Experts of a small language model.
Size: width 320, vocabulary 32768.
Training: 283M tokens, 8643 steps.
Below are experts of layer 4 (counted from 0) of a mixture-of-experts language model. Rows are named router (the router's row for the expert), up (a neuron's input weights, with its number) and show model dimensions 0-159. Each number is 500 + 50 x the weight over its row's rms, rounded and kept within 0 to 999. Numbers have three digits each.
Before each expert's rows: "gets" lists some tokens that make up at least twice as much of what it gets as of all text. This comes from a sample of Wikipedia text that the model never trained on. Tokens count by the router's weight.

# expert 4
gets: " |\n", "|", "\n", "\n\n", " ", " at"
router:499493435514601535589467513457531521560538601589580509485526471492512460458414506441476452569514543496526495461512468542508564526525532506470496468548466431478592495556484491531482549424535532594440474581633474466494499424548469417481515423499535471491547415499458627429469607453462601539469524442412428525486459423538478470528476520547401507517433512482527440458536528439548459437492506489406523558471540486505573501523478483412540495467606534506510449471484408564475385543520449
up0:509534636524496496567472512533564495526518395501500517478488489490496584487585540563554567531539568447486463547493432522553517430558470537465433474359577477457575550438519394546607488499568374567542490428572477533544501475580530491520564447478453469492456417455409508555512530450469469600452572535494618439460489469455505514412528585501503517530454508465557504479509454450517418521496491488403544523544451498501520583602422504602595442432494530528524490503439460523404528462444465
up1:475509487599538482490542448467487471527512542478497502481553533547515517335485544479504497602623434492548551561533483408524506479470457566426496488519503464532454420499429425456473469489548370482522501506560450489506517427568530496563557469511553384514506507471570585480468476554499583510449521486521531564438486488456602485501501453573531519468413464464603439453467516476488348519516499562516498493475432535517479458538466522547478403453541451430533530493477540493517465510533607
up2:527499517509584505458527452444423484530536518526539474472532413448604484433521537394492495495482514464571427437449497653500425452563591432439537480497579578534470516473494508484433459419576470615610472598486585499512502481466526431486445503539446440471551487480509574573530539500479462503475555542584502641386472463535514508479542450473459498558484430452508496548464458533433533473528546438526571497495495442512491510475516431491527387502502540497500469465609535373530562583456521
up3:491547454544464446546568561434528542485473556586453560422531610497452461488463563463563445511557506521512514478492504590451524464543477480507467499495467513427596455497461515519514492554466528554479574528491490520528583555615563415531516378478439441451478560439583554456457479471486519574505501503427573530485457474473466435483488492486471521461446491471462490456462554491427490503418522430549456555500498423491512525529527469497461521535582449540467479568458422382421462483488456
up4:562453504515461449547468590449419474554447449420492608511521569542436486486506565469438534504505526356478400425510552498498484483573509520540522607566507460427570502538528444459455540557593498518495446433473517471541520450538554492555604493538542528459550526507560498442372560465551547547473563605546355422475531509544493411585494510428516445478570562557494508538519542505497562519428486550532528521417551386495474555505416575543430515497567454515497588492542467448461582470460504
up5:465573537549557540549485501485423446461539422538525430442544475454450513540478520554546571467526458452478499460381489576545484516537536474429407492596476552588394549498534428462453549441412532523391519560523538512539477499506439575496472500484569480489542401443521592542494461445476510549548543479558406511608473414488465422563394505571393578482463507489521512529459490563505487477475511611535580553492507502554514570511514401408478493505536563477492457511481512424443408443481528
up6:522453506482567527462482488516533475504479505542534490474523463550433483451498466468453661490507466546534446511607407496477437500614537545460538451546570364438423467551483527479523565445458461477473531555557511576524356518446626442580449479431564514539553595415495548514458530471473590568416500557501468438508384540591482483451541480524500445582519516549507573502484511469478495530427603509567486538547499502471449524460532467534520462527525509470431495594543487590491483507537505
up7:433541527526516503452565465504519484486540532526520467565529489451539481487470458408401420494455495564459485512489505495493518533502470489527472641534499501522456491452427516565549461475518514608490446445487414527555564434499511488551550524475469480506462430508510429514445470497568490458521470518541434476429528578469521492397396481472606552578486536471514518414420410508509506471494558469457517512481589477542595506500435509505506410593558522536526513497468469532445626502585536
up8:479512398370515391385520463485630537498509489455518533376474488567512529575489485511524431469542536498496492567527546504499458611480514585519503465479481425523526553472538478540391455434558533534487567479463511490573539550524411529479490481538495548514548580453505526520482572538422557653540562497423501521548569462476438501547503491489380433568489539479491465532494480414524427566530509465544597544544498458509573530477532473431460426499612507465663466595396480418493484488518600
up9:482510476428563604467476524524550543546542517517531583462428497503531512422430631461455507476571501545494533504567431414462510469491486468423486485432466448506478466510536470522531557463400499623438578521533389512490502580581489459470587460432458479484553484557544564496577527534525535534476455523405475463509463499539558546486517578570480492562456427497436495589622566472545426492446533590476525521450548529522514562517425470518469552436642505478558591419544428520500484506490482
up10:481511484420533621427490540523482401430522497466561425558513443516530522479486471565566454508471462599493532544563500498465508473439466424453501534508446494595471409464487526475474479466480489477528428472534488522543499569480467478541559458455563476529615429483452479548500547519444578483480499524573514477489466528443443390518501562507472497516405639554497516449564482625566400515471557468524501509538466430476554554566587472505417447563546551513415474531463346498411460517421543
up11:446538458475437482513473466508624583474507556488423535462484507587522425461422500440439564561490522447438373499498428540526502463481514517502434449545560498458497550460486516473514507420500497421434504529592547427485535594422517465422523461493451526534442440640465484372566506414519449439488436556490536544478527525499509547473547543483464481533568484442566474489503513470555515469514657576538526557535435512542589544451544388460516442607516562611457460491451553473467612465525617
up12:432545462494526597555469403442512429457488475550462474393511579460475452514558478450356505534466422403570485476468433494523555587573447591425485472516452489474406514571535443469487542488517546551435613487545536524516502410490521490530582504516386549505552566528488577484494519397522534534424433452515492403519558419437492455455441563519515482481543610488408461515499457534480497509649544398580483525469565495472494432617452503464563493546447609511493523505521478501444481473542504

# expert 13
gets: ".\n\n", "201", "200", "==", "202", "|"
router:481497495490469509438484632385513434510569522554466573473443491532559487444387544408531501555495555465369565475541458511487522484445489519580533490480521402484579411565429447516534548530621560471494503544606531450536520523591561482492550521480516482520513528448516542480485536447535566550485612421422566551449545446549494464546472502470568491480542469499592476494480486564552457472483537491503475529538587530418496371477474484482473502489530565501477417541474521429497539558532427
up0:541520455442465388566401434452574484511489555523455504468537406566401455423460414509514501563467534515511518571494571540444476605553535533470498526469538588491476543466501523419494606558598529449511440431464524546527500628553504471402381480542578544523551561460501500531508543553488498502526512551569564527447478596517546433524465506564444513521458536596537477484535431497483514541531515449414416571548452536538470420567515442527564530561482518608507532510440511550494485536501403
up1:500458461488538512517537503450553490480446476500519405531361428551510537508415549463496547558594456549463533424527443469539470524454526551544525535503514410478570480536412567450509529554480501446450512538532432458486516404558439428442504477628517476525472599423453431559433588525501514494517480450485467496577596522522449375473439520483552508475487530490475580509536489401502449425502607485452513447450547492377561555479440461514516575445478560494488496469544491441575415483480498
up2:541450486466603544584506531500492503483532524537523529577541418553496464525480434522435516479460508502404493539511590489402518458444564551472476516554479452503542547562443508574448461507508603425501449506496496541497418454464547511522456490440563549527517446379511422520495569512536500462513497402461533458508562493533475575500430405490474528488518457494601463494484503476532478480532599493568544548556513425523500418488439557461564443491399480485505449482461567505484484493540403
up3:499537548487519530466620545485466456500429421513534475431529496560394536447444562532493461560582451550521586469499471490530497554568444478453564603558470463550404552438497454504451508480544492487448484375537472518535428581563521536553448520567529438486463503416436560564465475442502513475486564403430439410518529531507577385538524464511580474441496480516515521611520530500499475543400515583478401487492440555540466526542499463504518533473581488480555391485402529453461520498471539
up4:527477504497436582509471435582579516614439439612538476386560451497492453512415503573504512431531538563536485485561461519436592526480517402493549569561518524508511425511570505337498546513551412491555428574509500469504556460484483441477478552461536495452505560510513511547476430470506520455482521531510448521664436475502529535443440456565536461539444595522497552549568505476521477521407452470571508468456481512470486488524558464474483403477537512511426503514539564495500548520558445
up5:547425600568571526451466428521487516506498497456480512418444463506526515487495479483464391522515540488428498435551531510538580523453528556458506493588542448503523410544457439381563522553456472520490542477515469528458511507497625482521519405459503556509467453482538540574502566526516440480585521525540479568455469438574499478460411410562492547433408507539469415534507488489476371364473528492426518510576485492511417454583488552527529472503539453508494574523474442430460589373503484
up6:561461479450512480540483470517471545548540512497414470546422561491482515561464526485464533547455461440533498385545472593448458555440513480551507623473553444516482549576415552429475412548505454531567498460588464553495584527596565437503450431540544520493550481501390527571594501454425545502446455405496470540533478572544516428531480379353532523466495464523438577452577482566469493525577518543504515445549554494588476548481488359446606497461425519431492461527490653423509410428521568
up7:533512536522496432499517606572414457493533508531460483497496411490542585473496548540463492516537547391531513473453483572535500482625373518518483457489521586483531423497543525389480546427550486525524590506467565547494511510560496439517460537449472530617489481542449560512543553468459485483435623479467488496529450475593497481517446468471535549563516559483428586471507452510506425662533524454561548545573472450537504450497539474485522487475513464422538521487514530523493494597542454
up8:633573451526572487477571462534506472461415523494425501500509514500396467482412502509456500506525536465457455462506469519470509560518527557536444434588461532435474497530513484521526468515322514551478492571499532505549491490542546545530429505619500517436534480508480496510553448493507540457560540527537525498566409435526502500564554498497485530489458477456554470474531454471401546538523514445504454511436500442472442449502602509472401460589631460523477515517559506532534366356418527
up9:543525551445459503407524500526520515529419504426485513405534519498496443472454490465516543436425511536557505433459490417541534514580371469538523495489576508530519427589492492598512530436585579426522547502498413475447529483522536391501592461504494524489562418532604444530464445429564476392531469487447462605590489519472568536561417430395546594526556420539575482480387459412393609558501484426443513539496466487545442387633480463531477542476518487607496533518465424490482554476541473
up10:365552515539438519522516522497568610520525621494531494572398532522593492358489514426530438508532539497414519456472463398428489452450547433494437454527583506582547589566481494477565468541497507536518474587439517486523565532522529469543588475411491490477519424441424513488541502577518480434437479567532591491492476536490507499549498520387507592508453512455491485553504450465529508484447514502480579513515439580417453510510499468499442509478412447495519458527456529441518514493386524
up11:571553561538484578537598453425643468438491481501503440589444484472528516450409460558460538560481614504530537526489459438526509575500487472479477469538538488531520493526555432552576499556544474535542558604608514411557527466450528541585529414513422486594458563555559557499377411534428480473456551573562612547497509511513528524468474422487410449518523430448565512475514496496458588454528494580521484543462559501539441442442475423499512481532574464500526446481566616541504504502538548
up12:559510468511536420534539529515505475488476518469575500416504519572494541606497547515501484565482470489481530486477482473562433546468442509451496452485514429483448470488525546486525500579486597476539576614449497443496606527563456498536503566402454452387507550433571478510481485571490487550505492426486545510468508500544458462572592491421579416535435522566536420494522421561503589467504513553494561463521537570426353412546462461538525478452465559569480535515439554455532395477555489

# expert 15
gets: " in", " with", " from", " for", "'s", " first"
router:480404497480528461523500568546489558509475444538533513397479435451590505449408570444422503486653495457517565553454509584522533466470498519553493473457438440418546467438508497513493573494508512415479462497567394473565542606559457423442555549483477547451525500438552434454381415418581535537472523466504514428500414433568525470597558517483493432487529501370507500515491503466559524505456527521504421448548521492470445533435492409472540482498549483500456485549450522506396488512595527
up0:494455527427414489420507465466525475524471543453491494447447516490611426490501547439520440432391511505440594511509514531385427531558511559621565512469457540381449435447498615599522551510636512502441425541440509516455496516584525491498515425469444457551580511514477539599519570555422501538576439449487499503449468479501451501472458525426471440434385588503515490476492604584441507445522464534510460529512497482549493496528532438480509469500493570422468537403506538502506554508459528
up1:478497473514519452488451534468450467443522563597536577525557542520461506470504495478493436526536545483470520456502541420572556512405475484527421510487386404398405461474408460523426530549519556457428500388586596475370565522475559576474482538486502520506490505478466473464429457402525579424504439434558573516494496520408504552560428494541545433495428432406502497510465512467462490543546456523503518485432554495490549565468483426430554537465581521501567575497489459463504545505485530
up2:470494482528474526497485443488408536577486484495477485438431538501480541584501499533459433529479528521446450467467516455469495478473403476599496427418522568491492515537480428443443502434510483506482519524489488538488510460423602494487474565418546472356521458536518519403481532474466563616523560413521445459488563477549479516473480531419526450537576548552463512519565406481526404583558490480496539489483589498492504530438511462522485510484501465522436501446407442494440509555574465
up3:467465520500562485484492449617538547498455539414467487407549468531449451587555550424514491529499413427452557467424527465546531460541572565545601568534489393555535450493461508427517473429467528501522495550515495429406560507452483485450486455485449450508411508590489439466543494426466431576481433554615455400487475509453537429519474540453491491538475450501456533524570569454402416510410491474553478535448475545463516429497520475423476481419510460595484539485548461429423463461403517
up4:473487551535518412433407474423478507494482499377473484548486512478497517519428548523549466450557612511429464428507487512524548433585442467441593419489501548508479543458477502510481467492457479575393433415462412578513534567525469546522466499470473477568458484529483533469434526551466599474487510503557470488440497481470584461462537531486506419567595461417535471476506485456496458618559502515490544623514481466467602491513421518446453515491521478521472473498489562593442568431455570
up5:478381483439538548535490525385511469515500517490514548521428466491580548538443521513557518526496500585495497506475480522572574493495537513523490573362420520453506582510535504552583537524458508457533473504470590565502465473553420575467600563537566535548492495384563483564515584521548514521518498594506474522457481513396494489443588481453480574561405533494525545546438529509476473553415446370473532453453514537449449454557476457447526520460549536481521471614477483541560527501442604
up6:432535515522554470576611485456463487548409542540540462476436463457605534481435568480442518535556523538532474543401487592437482462450529492583529498547449519457513462493536594412520486523613495535594467527456439523592594455433518540450522565425452467452528550504472524428440489458612510505453550480413585518488528491518549542527505490515471523590588457403453473551502511542402503479554537333564503455414575586558499431392464547519452496540480437484482483517470457533561608541447501
up7:434568560520502520398536568503541481478418569522434555526477474475481476572491491406438573459498469467543515491489514480568457484553425518550468411472452477611516554502503457533494457531554492583521505538487535458566490540478527491470633459460601491541418539485502462512454500482550517617559472468466509447485417523498541520556438377462464484573493555571472450548537490514536486458521520511401516540424473457504417496540550561507553495480513492482516484483487556516523484501474357
up8:526520515503519551547617564491464499470476408432509454553508467485602570479443508463516479526514470501480545505523456474497504524506419490570522544499424475509452511571517561542464415551572503409432442544580416498541604498622525527468441470485540516511459485652436557558500554426598511526394546533507443481510553501426522466545466516487558458552504483513439510504468588536485487538522392542537440453426493488551581542507497533572545519480630563621419356553589449494466415466503474
up9:552484467466464567502521494532507454540596512447494502546496502421492530554548449555542475574477493453503487458524501477525459462486491459420511536569603518556558550498415527592582538535445360459517319519536589583434507580498598478471412527477409538506558527509512477511693532473482557527382434427534415513493475463487509477598479507549467518479559416512480547486493485504438433545570582493526576576547439505470531542468511587602520473447460454516446502434506512493580505562496492
up10:456532469648511538443407483520508466539527522485475545513555513411570502507463545427511505609487541466486518420538533557606505516524509486607620420528465567439515485481526553438400440507457541500499469465482428452448570475460460494563413481522556474495549487495450424450528440509489444448475501482485532464416495485508583468585447522474465446503453432515520542609466461351489562442464541554535509520519491478526559438479639533464606496495514545507580502501473565518558523565593516
up11:529532452462488487413476368604498524537580480461541375513372405461569510473402533513562511549462565469498591478528509504478508532542489553537477454453507500465555501490495544464431421452565504509479604536574511432461513509579588490502564548529521556597430464518544485571442570393557492454434529514518467475556586484525414511532487482514526474478483540543480497522608492508639548522444547514478435519487566463428430470546553478457396439473479456442548546449501397457514575464463435
up12:565524488494368495565510469605496560453521456468508576487616526530533484463555544499549508536537582566532517499430419418480607517486557512547536519423550455532562529454501475490526415531545460469533574486489416495506497598449514402549482527450501481376509380488548508510518436469561559492562474517555527545490504523548420469506555463411497590517358502323552573579470451540529490558570529552514541467490484545484469569493418550526540557553522465481456547431485560477577528451540568

# expert 14
gets: " the", " a", " in", " The", " as", " \""
router:567465545532546490370540532562379494490547532548523489422445533484596483417489567476533531592536486505481488464390448536463548495507540537543559495502543552499530457522467504481594491488555515399479421558481471542547514544519488514475568516472565447504516496448523484567474560499434609551495457465487553491470477508550531432578554525489402533526623459424586441410512472511557529448494387548490429520481550486416403463460474366561494444444650546589510498489479574507539488539487517
up0:499469441570488504484505477522445429468454400499503451474490494546519545523494453542452465532484504508400489517498446490562431452497497524459474535516492464485503409533438473493559522421478551452452435497524580485425549493599483520380597515560470521570575487460553556596419527525416466558513514547468582503578545407539497541556567497458548553564465522418514432519488516453444415399509485493494558502480565517535482479486545382602483444524635629487473459473575599513500416512481558
up1:521495493438500553495466513516467522555578445571512535544489513538560543437461459542549493498549503614549505499417542518466549515446646552528496470484459471508427536458527486410493484456483509550511490524543580584543506524565458513461473470508478518528449534483443623487552453431576522496478459413514559466476460468512509439567515450541538508444485419437518524571529465494525480502515565418530440477597510465463465514491470578521388476535659419522616460484513466480505489502500602
up2:501600510525527464620491475541453365568531545491563432517479477518593549447519518474398588528452469544560582524422486568480507487508464483461533504552586522607468466469443510452392529480526537468414588483583473486536605492437444519523481576487532538525473447429487472504412384516486473499504477438479537453506511548541537449502515518504460463465522527515513420499469485541538427453424437452536442545604504446542548488537473471476466473460557501456527534531521466529446484487413480
up3:534421569476554518531522572557422540491495480580521498460445551436523465486528574462508461466600423465527527532563462573504533523549530492541474528523506506459526532537482505450482483469502447459477552502487387588592626530551533474470481499446446532432473538569568426518525473487441540551391501541484531460518513430559560433518570564618500450473513442414539480419493448470476534460538519587462480457546571468446501567508542502445392560494490571496428561500471488512413441537512555
up4:463437444430466480512511540519434499544413566483444458533385490457545550488566473520475483611549567487525458480493484441552544476548520446519557512451643526460447552419578469435503426494568531456488572482508458533574394484477545461500551484528532501514492529556464491580551536377527458531556535484468428497530485544518438475476563464465488503480518490506557396412553539564483490479443533439573553492558445413540518441448522530511476537546407492502518533483493521421527555543480521
up5:523587524526578536463458527475382433450474520543550531448469525496458469474528526501468469487493524535539495468432540499417484572538493534516413451525460565510548426437566540536469448451494510515469511507527434495513417527486482561449432482528517466475580546490504471499548497491516501517486442553492530496551515555470496548491487467517470497470525528487550484480503560471580456514449565497529577455573464535529444436454554398535496511444465468455616447473512495572515394579514468
up6:603528536424478551442456583486498530446451430513535533536483497497530556521471549454491501478505609566519512547536489573502529477433610352451513533547532461516457482417425489513513495462488452463487468507465536456478559456637505490490460513533576495569457474554546480520515641494503475618477406562410475461428530554529493479494505554434450528547585528376433480445473491484522571461510430503472488521451484414461416516440500447566474456509532534457570488496521502535475357442450499
up7:548524417603539509489568489528469465493496505494452441576511487415522426641524473466453478586415493466446472495585548566528485472484519517443511378534468493504435487492470502533582525556500554511527496545535532484500467470520468459548476467471474552437456570508470521476546532540536414465514560426508537419474474528559548546445591485561475570485490482573534488425543404473462556462455460507615481526427515487448396520390560517498501451491476552512569462422494471512533475491484503
up8:533482571546504532501501453568509467499530534543485496486532489420492526459522485552536495417481513596528427569492497430509591431512506502502555516484510566405490540426474497541494588517464469502488551628531442513548537518520417472630559481499481519443496471463538500579405547543344497486633401538609499484566505450489442509560506470483525529614494461443559453525474438561524424521480488456501505517474547464369507522455454548523535545452479502512446529467569459555495453552425423
up9:531448563476480511456509459495426355441455594500510523557553527448503415444523545431496539474443478482566489542487444544481575507554480457489565440382491526473416553555519577466429563493485513526501501581527479592597544507464631433462492593458443563571473579475440527539459522502479472459512466464486395483445425542617561540501506425444527541450524555500388498524467454510539509573428512528536399481384557478503467615436507501547533464492518474529584487563473652481540550456543530
up10:560444332508421469439461538525536505470538488506590460509442454517487568506532616564467543462514511427464413483534434501471415523512500487551528418589531488454538506486439484380401568483461613553546517524598484429508500530548556493541589532385527501501517578407586546519520461515476517548516624477475381540476595485499534498450456487537486381470458501473428511494564477477595482504479505480458476422477454494469523501517540485536526504474481578461429474473495398443512468504471581
up11:546463498429392408580482473591553430465601483514527447485582523467596533548509452574508552491550437512496438573486535512453486522513470498425557491402443455428566581488496513547531578506543451465502475468554529500523492407524393498530488438505487615505465432477510528516532605506639563530482481530483495567582477497541558465466564523527473380517529476497435523418536430516454417550507413455512488449460494427428467474528520484530562479478532457501515420354447494545569474563445491
up12:481516478462554563469611549619507601605450541489524517366462456490521443486483549483524445584497528549503465525514505452514541404559544614480429485601638427533567520511397515499455464473472536447462484521475568510552540515453506387472591456578469435548481511527546586492482467520455457582489421552449477499474508523554500570565562495518483524460511521464435520538451481533371524487520425529562520496494463511527433529539619554404468416458554488508488458439506486420508556456483517

# expert 7
gets: " ", "\n", "0", "2", "1", "3"
router:483496496483478452437462531516556422513475533517535531482498515491670555440399444444461494490539569621409538448529472564547503488515477514570564467491471485398573503565377480474490549402525630455430522534516435465538512564506483529513621356566529471448539506426392485424452538438523468564476488511431469494488540440510478461562537575465550559490572506444536393528502535495548523472473469532487475546573534487486487547449417477488533443512501510586530461530555530549429429472556483
up0:413430537518549525475424464537467565473470573490440450500502470479468552443452484494454498554599501545490509517516489597471464469422483502496422460419506458573506425592449555526570429480511455496498473414464429447461563523496520486426402415545534556525519476516502505458574558612538443452511520510363528582481501541522433451603435528508439486490460597431483474549497375597517538476488595586474473420521461444468520598549532490445582461521498570539470562484523557513436534517507537
up1:431550533527500485475508544588417480521398527416516498499578556459538430415486491477406423597541587439540587451533471507524498418516519576473509473457503492570546492510489538495424487454516635569520494575573483562526545590553488466459488481487495518480430426475427519471455497549478559428491459522458524520435557537560524478594507562532475478456531453545511492532458589566479458564488443385517512514439440526552441468554487533462478577551443465486616488489500500507589369535590411
up2:502473464510524511512414431449600464516429467519499519470500540475489575477524545445549491546477561524508484507490494479516578572484559451525448470472507381486465591497587415539562513477421514508554569443540494581480481447445545513450501455492560510526555408488563556528574583539508459420452404510454517419474447485417496436429570488472613459532478538398522576510419399469552448450473547413503449597481431409431565460404592497509467471522582463441527416521535548522549505538520503
up3:492486443572515489446562513537489499528461503686546470436425407362487506468519458501564559597547474549553467460501523519384474529579443461490432524450443520553474473474509489526457421555413525507535452533516536513550533510509509553564459494516512521433438576548615484518574425599570511467490532491488549461559602511511485590502482574505484530482387430600599541413536410485428473526487556533506476533527411542494594509389544429536508463474481499518558493537561513519463534550494512
up4:428489488498600549504498451461457404514517474471535401488493465493458451490527464549471471482491534537482509561491526512454522494562449497419512533475392466492532505508528491437385522507519375548390488455557471540563544468497429511459496496513472457526446567479507593423483426525413590437535387501476490496433533550443496469436559461538487555536582525545676474460493565479576511463468466572531499424400456461505495499444437548508495554463536444500502504483422481548464471486516509
up5:526468514462506552496591460487493488463525558487547516418531512428523502509560553513529498506500483505487597516519555557519475481567505496587481447569494535496533484509630532498510551523486419550512500572486409562493453530552546563582484645478492515517607522604492467516536415456508469580509453416467506571480507504508458473456454432615530498450461425499507441588476514506505556558488508516503569420528433526520495411533466424471495469481462486454584506483570446420474473570450562
up6:461476534490547522560438532433442485377505425479381428498517537448577511539474513458497425547490484538512461495547447548481396587408536466503528513471519499459473639454512440501535507443482447545525514519478525471619484536519535458490429537450553475463448418534536550547569581446536464469552606478483467485575462486550535527546451534571547540400537427481463484449518473610543432478619524510458437553446388488517552546547519531598477400483621468516509539580462462557562455560435545
up7:483534522502527511408466480487500515559490526532570527456567499470419549516489532553491446445493509585561508502532393505486533531615544585538364460548539475443489435492549494474418504496593459550417496422473427437428491580542509476509427497516545446448450500550477512429454554500594557487351424560590579530443564514540555539541550517404520616558514539423532555506516475589566496564569488515457475566531596490471440517505438557517536526466445442451480463561543402480521446483474529
up8:529506401445505524485433495473469558491529516489424473429595460517506559457451420461590437523480532489516414525476516560526459455577516508558558460494462583499502570505454489515436506525454557577447426555479530501572452571457495473481484484535467599461494432452424537459536563541452517603448457505418492526482562579452515475489467584523520538557458514449530448492496463579511526583442510508459469522491474589478473553561450553486470538529511511500539465468492560473502528507514470
up9:576479491562510439506484440455431579508540490476527495486557457581453460386495468334566471489484543435507551430545455413401545545553545499491490497628446519503502480580538434458440522466513489471438503544509429435570492566469520481454482464501451499536429513504445515484470521541469508528578543515492555538513414537509451396467430517502625492477555569508559577516502464522556470509477486545493502511459513529518403407436474474518572437535497528442519579516570540486480516520466549
up10:488482510483482460466445424515484442613515553408470477501480490500469486511486480545567489543555572354458524422537527512531450534483490492524505495495438531456449511485449520578411510549533522456484446447494427474422547496520519473551458435454561483482480571468530548540489601408430435480492525451565637455495516502479567613532494499527438538464555491562552536483529418454483550469457537472529560387515514388510547477586408469525495431487403490578545415553485486528444533540436501
up11:499467477572529498617423468536441538538593512537473480547531441481494486515559423548476413520480512414475472561555504536464542487504505409473490447494493562492566580535482473492599506525526519505441444568517459499554535574463475469447634608519452518534532538406511520494458494533481507441578506569517631519484517506525506505456573546504465502412539513483552495478507579452441561481556430423514405480555576574483486501511452425551587500547562402475523434534435442490472496493476484
up12:510514467491551535532488480462443550602506477451574475487477564427529559500513495493497520561511590494403484461588430407487485490504535519567457386399516447556457591419487548478448452501452549466454485501486574467448571470422459494464512493494491436357590544482494584463477450456520540484551500511550458473504490407508434439497502492601565434489498458425559502545442564517482667503402549567548467398496547456465488544599490489542451484446551473438482540393475486522429527505500551

# expert 2
gets: " of", " to", " was", " is", " for", " a"
router:560499484455554535549433518495583434573517534551484481514484460589613523366446541459452492505611428490474522411505547502406567440504466541531570456434542570464448481599549549423577494444678492453366570510574483475505551507564506526471445496477519496507532514467552524484472569514564560481460561418622517439500396487512507486492476473421515498495518458468573486509499524508456468441513496505464523450428580596492449448502409383535496455450574526506556563496455500466421498489545478
up0:465465485543479336471504458453512556490509454503559437451494540517390453503559464465460494534604473591629562419544533446482468506445561474565565427581496513563548458461527501612438441516547425508484501504541391528512518421572512451574528539504499516527540554505543532510551535483548455531489480553507465495577461426456566487455492481466533615509523541482474509506501504572421485543572517583485534478480484403496503434494457425517564484464523537569420512452503467408558588362448544
up1:493481432517484478484490528436423500422566549479489498551479460519599491465514619524482453584396449512497569476513575521484580534545539503477528536497485468500506517497533499464530464576560574517494524463589442500429478476522479486483536429460515497504556483477560562535456515506541495442440505529449404608464424564488549437409477457571540521510456523505514535439577404405411501567471535471586494562483460472418479520484424559416474421471517501506551502546505566581453645482485504
up2:477475403524482573478526561471451474518443465517434507548548452494507439520570554432482475489460473592473534399534490488411434479474498537458446454398497489567567427502569557499480486471512429463415569485440497349471504600501501486549452420501467547547554514487518511530525497564525436535542487455420621542502474616410505445520469427524588492455448439568462539531473479514489519534417465545501549556464534590520517485430474448531566443478536573484527501474524508443524540506545410
up3:546512537524492421483470463485523610518459614490428498490435542596479495494518501410550488542572450458453472536441475523562521435548453472575428529525470565487563521487531515490466417485535562501437523506574376410466509552541447468505563562545502451536499550577500504567564552514447545555505438553602447446524429454485441503515524486530508476432489469517447417471444397439504503444496564473514418467496515490426524457473601450531515460484550494544508451472523436421505601435388491
up4:588546499498428501507613586500480532484503534541544584401543486570566473447486485426656505505490512546492544548511526446467539510534486612482457454508521418492457517504556584471591597524556512507492466478490507488522471491554400445543499481419442502436564458483450486482501479542494613442509517517409538559495479447501441478429461510572519566510445463499537496575502477506441501442512503517670537476486523478486573432444468415535482456480513498497452502531436530520483460496495473
up5:532548406539518486469521438595553482449481511586481554426561538507481483458625517508434516452519587426450562543441467507538487584516418428467468445551517444454414438532469493501555476410480501504506537497502511512384501490534553525438489484511462446476579530464471452408551525514448495520392622477467580496513467534629412537562423506471481571497494520572437519427541510564404495567517472582476469560530469463472506551526470491470520476451383439555457545487504551482527442527512477
up6:510530500478521390449515519497577442505532601540463551524549451528501342577464491442541569519571552507443532528530543459453425485509400497459561566435534378500369397434553389530514499498425534533492548499491538569527492488509489456534419480481511427459578432497611593508508461547443531481468569426585524526510506463408500532539513467487561417407511486511519500454465435559545482463470535500408438518520505475462430506514615488607535481452539444569537490442460512491530528532492528
up7:510507492525557564462519497442564527484454513580491473467478521546542522590496565507405483484535553594514483456569481536551494447577473522390424492476541485512536537526493549447553388594479522507533451504518480463403553526520483465449535407587567445459453450522539502400524553532506485503480488470550536454488497391463387475492510466442526494485512547535552492557501436445426411546554499442565597526526592544450442612576498471524540461435517524465516530434490561455546503516513497
up8:546530503465506462530441539502592592554483458527545511511492587423589465507460490438525484463523486447529510500519507511547443449453448518554487529540484511527511492499513393468501587579543480496564620381501532419540556573481422509478490525470500511510525480512475474518411543405545443599529540542658462556526488508490531499531445469529493522403421468512493435577533535500517530439519514454435401547467514479449517489496523419515482583428596468469562571615480488515495475427516482
up9:521516545439514557513516535491558484523504546507510558603553482524526519477524455453522530520588493497478526443459473553534442537516547504426438526497582546544425572473417506469572422534561507459508466619452512557470482519602595503555468497551426459430504564503549469558493458502465475465387458505511549411555504525477571498511471456479515563475471464447544473501641490481445539458519583528492478508405503509544521454546469564506431557473538548493622436522407386582479520505550612
up10:526496418506496491433534485444528531404544521537536455516551435482610476542507534494576484501433412467473518463556510519470509519453398430541473444507522570483561509468513605504507395523613512495561472588553559458468506442503520540545440475525581529539496562501557413574448450570573536590533512482441464555510481486478494463517602469458524555454496435552460537461514548464523456474449513499523496540609493558522592462512486471520580424436452547435568479435464438439486507575449476
up11:566473477460519502528527521516441460386491477481460543406569516505520531547482554469514520592517513509535486450546501493559574391500521509505514567512474571455407453495469546607457592451529507491542482470592526540516452481453485495505518553551451428454568471416520471479564572486577472538469437412518457551512511520481542478539563430443443470510583459559534386546534471502460496574457520525502582546512580518554468492561499540551579441445493532381556511470642526570451528414551550
up12:533546458460499497508460589449514544445461536475517532468470511531520432521560402491455491409495392501487624443644564517492556543559522464518418544485543492526516480472435466446502459566493477526438562591504502474385506367457516565541507457573478493507421440441535562523495482553550579471487515513589593423403519557525501408500485497386472500489444484452469507469464523531567464499529564533515438472471579527432515536472575517444489383510443518562516508528542528557542599503446562